Experts of a small language model.
Size: 14 layers, width 256, vocabulary 27858, 68.1M parameters.
Experts: 256 experts in each of 7 layers, 32 SwiGLU neurons an expert, 8 picks a token, a shared expert of 64 neurons.
Below are experts of layer 8 (counted from 0) of a mixture-of-experts language model. Rows are named gate (a neuron's input weights, with its number), up (a neuron's input weights, with its number), down (a neuron's output weights, with its number) and show model dimensions 0-255. Each number is 128 + 32 x the weight over its row's rms, rounded and kept within 0 to 255.
Before each expert's rows: a language model's description of what the expert responds to; "mostly gets" lists some tokens that are sent to it at least half of the time. This comes from a sample of Wikipedia text that the model never trained on.

# expert 31
What it handles: Word-initial pieces like Al, Gal and prefixes like non, plus adjectives such as local, social, mixed, often near census percentages.
mostly gets: "Al", "local ", "non", "mixed ", "sexual ", "Gal"
gate0 [172 106 156 140 172 109 175  84 111 125  99 121 155 142 147  78 128 124 165 158 191 166 102 146 139 133 130 180 100 147 146 145 183 174 162 122 125  89 130  77 169 125  88 153 111  78 139 146 123 131 136 155 158  72 156 186 156 117 105 141 131 160 106  83 173 153 146 154 139 149 135 166 164 149 125 110 202 129 112 152 128 102  79 102  80 107 142 158 139 185 135  81 149 127 136 250  71 196 163  66 103  79 119  99 169  92 103 180 163 106 120 131  97 142 133 135 147 120 145 114 155 165 162 159  65  30 108 104 102 174 135 158 141 123 128 157 119 162 159 158 157 140 152 108  85 106  68 118 116  95 163 109 174 154 106 105 174 126  86 115 121  99  93 113 164 125  93 147 127 108 123 126 163 139 117 138 121 127 111 103 116 137 154 136 145 100 120  93  98  87 130 143 124  93  90 175  25 134 102 118  80  97 192 141 105 131  94 166 113  84 151 120 117  66 110 135  93 106 167  86 124 104 131 120 131 118 139 144 142 115  98 137 159 115 152  97 110 133 140 140 116  43  97 120 128 169 140  83  46 164 139  74 133 117 199 134]
up0 [132 135 111 134 185 173 165 188 162 122 165 118 110 108 130 149 103  63 191 127  89  77 144  84 125 112 123 133 152 102 102 105 167 136  85 148 105 123 122 133 146 139 131 113 151  36 118  89 137 123 118 136  67 140 100 143 139 115 101 143  70 128 125 135 134 101 182 171 150 156 141 159 168 146 163 116 135  63 109 157 110 151 110 117 132 140 183  85 108 128 128  85 195 143 130 148 222 139 192 140 159 208 107 132 165 109 110 152 114  97 106 107 134 181  97 144 152 165  99 100 139  93 120 117  46 174 141  92 120 120 111 122 157 192 118 100 118 190  71  80 128 159 120 204 128 132  97 112 162  96 154  93  99  83 115 144 130  99 149 132 119 114 166 151 135 116 185 138  84 199 178 174  99 136 142 158 128 142 147 112 153  99 127 112 145 101 164 108 170 160 132 139  99  87 104 188 144 113 164 120 139 144 109 148  84  73 155 196  79 128  78 140 147  99 155 152 125 135 119  49 131 140 140 151 125 154 136 124 130 109 100 136  28 112 151 146 114  83  89 102 100  45 136 105 123 109 127 107 103 173 127 124 195 128 133 120]
down0 [131 124 164 159 122 138 153 150 126  65 105 187 144 100 115 140 132  68 176 106  76 106 141 145 131 144 127 118 133 151 101 123 110 107 144 163 128 109  88 187 103 159 139 127 181 127 190 124 141 143 154 140 140 143 108  99 162 156 113 180  91 120  99  76  92 145 158 185 127  92  86 188 128 106  72 135 172 136 150 119 181  78 127 129 126 163 151 140 141 158 124  70 173 129 174  88 215 135 108 101 142 111 190 181 105 116 115 118 101 146  84  66 151 147 140 131 145  67 147  89 160 136 122 109  66 117  49 147 114  83 104 121 145 115 173  78  56 164 112 122 102 151  90 118 150 121 122  84  65  57 103  97 171 139 184 135 130 103 122  73 137 152 148  95 141 107 157 168 136 166 141 131 125 148 117 129  63 114 127  88 120  92 130 124 211 151 174 146 120 125 108 138 163 111 149 138 105 175 115 112 172 115 102 127 150  93 123 173 136 121 141 114 100  64 142  98 116  90 173  98 117 166  76 128  85 138  96 148 151  99 169 198 110 163 161 100 157 159 144 116 151 104  91 136 165 118 132  73  92 163 141 166 117  54 186 168]

# expert 15
What it handles: Pieces after periods in web addresses, acronyms and decimal numbers (www, net, .4, L.O.X), plus Thai or Korean characters and table values.
mostly gets: "www", "..", "  ", "    ", "ร", "However"
gate0 [108 189  68 115 160 135 189  89 155 149 114 137 121  62  92 110 150  65 146 172 169 124  92 146 140 170 115 110 168 102  97 105 137 127 137  91  84 110 151 117  97 141 114 116 146  83 112 148 118 135 119 138  96 133 142 104 138 163 123  76  97 128 115 107 124 117 162 154 177 141  66 133  95 139 170 187 123 113 134  88 129 120  65 136 122 168 151  87 107 148  91 117  77 154  92 140 119 144 156 160  79 113 158 127 131  83 104 166 120 129 107 132 103 153 119 210 140 157  83 166 129 133 121 155  73 134 115  71  99 125 125 124  89 147 130 115 126 158 126 117 156 135 136  57 153 117  98 150  78 155 160 122 144 145 164 147 183 187 133 140 101 183  75 146 173 150 111 118 115 145 106 155 107 150  99 102 173  80 114  82 161 102 133  70 181 152 144  87  91 151 123 169 138 137  32 115  95  81 126 114  47 155 160  95 122 201 187 147 178 128 159 134 148 160 126 109 127 118 117 145  73 130 118 153 216 131 141 120 114  65 154 173 102 152 100  81  80  97  94 105 186 105 116 109 129 196 163 170  85 123  92 157 101 177 156  97]
up0 [130 139 212 148 141 106  57 165  97 160 162 117 186 129 139 110 105 117 167  81 137 117 140 169 111 116 190 167 129 119 130  55 193 190 158 177 111  96 145 118 138  81 163 120 158  89 123 150  84 156 102 161 149 123 115 154 130 127 203 110 135 137 129 127  94 160 182  84  81 110 106 118 150 107 156 119  97 124 135 160 164  89  69 127 153 146 121 137 121 116 150 128 100 102 110 154 120 106 113 112 125 139 137 153  31  96 156 147  93 136 163  66 110 120 143  49 175 156 161 113 156 115 151 131 144 123 140 114 151 153 183 116 144 107 142 113 121 125 123 186 109  84 121 106 105 185 121  63 190 152 106 134 111  78 128 158 165  76  77  66 147 120 182 131 161  83 100 118 120 117 159 196  79 111 110 139 171  93 130 124 134 126 120 151 100 113 135 161 148 101  39 175 169 130 133 110 142 148 195 127 200  96 160 154 133 189 158 158 122  88 128 114 114  78 102 135 111  90 101 107 124 110 108 144 201 162 102 135 158 150 189 158 136 110 187 137 125 153 145  53  88  98 131 100 122 112 110 134 137 113 123  82 116 133 162 136]
down0 [ 41 114 155 212 138 147 137  94 148 164 136 133 119 160 153 123 122 151 141 129 192 120 119 178 123 150 145 112 169 136 147 116 121 143 135 149 112  65 103 107 125 119 107 126 171 163 167 129 111 137 121 117  72  95 105 161 136  97 134  64 115 151  61 115 137  94 131  94 112 105 153 164  79 134 109 129 143 130 133 119 122 111 106 116 116  97 169  92 166 104 107 174 106 136 157 157 103 103 135 136 122 174 159 107  23 105 133 141 103 167  62 118 125 162 157 130 116 148 170  78 122  97 114 115 111 184 123  96 125 140 159 125 172 114 136 133 155 152  88 132 135 170 116 129 113 103 173 150 168 108  77 102 182 146 143 137 180 115 145 174 141  84 114 161 143  95 181  97  85 113 113 131 122 112 107  89 133 122  62 121  71  96 158 192 108 136 125 107 118 160  88 113 172 127 107 117 102 197 148  74 127 124 160  77 159 161  73 127 179 158 140 135 110 138  82 114  99 131  88 228 124 124  88 134  79 122  38  78  86 189 103 185 143 157 126 116 170 109 127 139 104  82 164 126 120 145 123 125 166 212  93 161  98 187 193 131]

# expert 5
What it handles: Mostly "the" (also his, its, their, possessive 's) right after prepositions like of, in, at, to, as in "in the chest", "at the University".
mostly gets: "the ", "your ", "The ", "entire "
gate0 [128 126 166 111 144 129  71 114  26  62 143 197 105 158 140 149 158  98 133 163 125  99 127 115 144 135 147 181 146 177 129  72 160  80 139 136 137 187 128 108 117 135  55 158 181 179 116 131 141 115  56  64  75 150 140  71 104 136 129 114 118  89 116  88  87 162 103 162 200 165 131 127 158 144 165 141 172 111 172 108 139 102 113 139 111  73  55 124 139 131  96 110 115  93 133 123 132 140 109 157 114 164 103  87 127 127  86  96 182 110  83 121 159  43 110  80 123 131 153 149 216 185 148 137  84 139 135 117 133  84  92  94 135  87 143 115 187  80  76 102 202 168 174 156 109 115 124 154  98 104 139 124 107 135 162 150 128 149 101  84 119 150 116 188 200  98 169 122  98 138 114  99 119 137 109 118  98 138 157 157 122 109 131  98 150 103 160 140 137  93 169  91 119 116 115  95 119 189 128 138 145 148 165 150  94 132 133  81  93 129 100 162 109 118 152 125 135 152 140 147 186 162 117 116  93 122 103 104 137 133 162 145 130 214 126 100  82 139 166  63 162 108  99 164 127 123 197 136  95 112 130 122 114 149 119 107]
up0 [130 163  91 116 123 126 122 123  82 112  75 141 125 175 125 109 139 218 135 106 156  81  77 123 125 111 110  91 110 133 113 136 141 139 115 165 147 113 115 104 142 182 143 113 131 138 120 144 208 151  80 168 148 167 130 137 154 147 115 152  86 157 177 113 114 150  96 100 105 104 163 104 160 117 171  79 104  85 121  94  76 192 141 143 155 130 130 193 130 117 111 155  78 130 112 133 205 125 121 121 112 105 159 110 141  96 122 100 144  80 121 109 146 107 140 167 132  55  92  89 102 104 105 165 153 102 106  50  79  64 133 141 155 133 135 156 136 107 143 114  99 135 116 117 113 156  60 219 128 160 178 190  89 157 165 162  96 169 124 126 138 111 116 120 141 157 221 149  83 146 173 119  90 118 181 134  98 142 128 127 138 121  96 149 133 170 140  92 122 136  97 226  88 101  68  90  85  93 194 119 142 152  87  89 102  92 170 111  92 173 142 134 114 103 117 126 182 119 120  78 127 163 127 182  67 166 134  88 193 101  90 114 137 164  90 131 114 138  87 119  99 123 103 118 125 150 116 197 146 106 166 116 133  84 105 116]
down0 [157 130  68  82 100 147 100 193 115 107 102  90 108 178 162  46  92 121 122 184 120 127 128 142 118 164 106 149 129 156 133 158 152  87  76 169  76  35 133 142 137 189  93 147 181  70  85 149 159 154 124 111  61 165 105 156 108 136 173 137 123 163 174 112 123  51 115 109 129 129 151 131 162 169 104 145 121 139 116 132 129 122 183 113 146 145 208 100 121 125 116 141 138 166 106 134  81  53 173 168 144 107 114 136  96 132 142 117  97  58 137 164  68 169 155 151 145  94 155 131 159 146 120  68  76 119  88 108 138  88 167 116 128 138 155 155 146  98 141 158 145 119 148 118 147 112 134 147 101 113  80  64 120 141 125 121 141 150  94 139 180 165 170  95 105 154 109 108 140 103 151  92 129 171  99 147 110 110 121 134 114 100 193 122 109 170 105 109 173 165  82 110 125 130  85  82 133 144  94  64 157 142 150 128 129 155 109  81 227 160 115 164 101 146 150 166 180 162 102 105 159 126 135 168 161  93 187 114 114 102 164  93  91 129 116 126 100 136 114  95 159 159  60 152 187  97 139 132  87 115 119 155  94 152 154 153]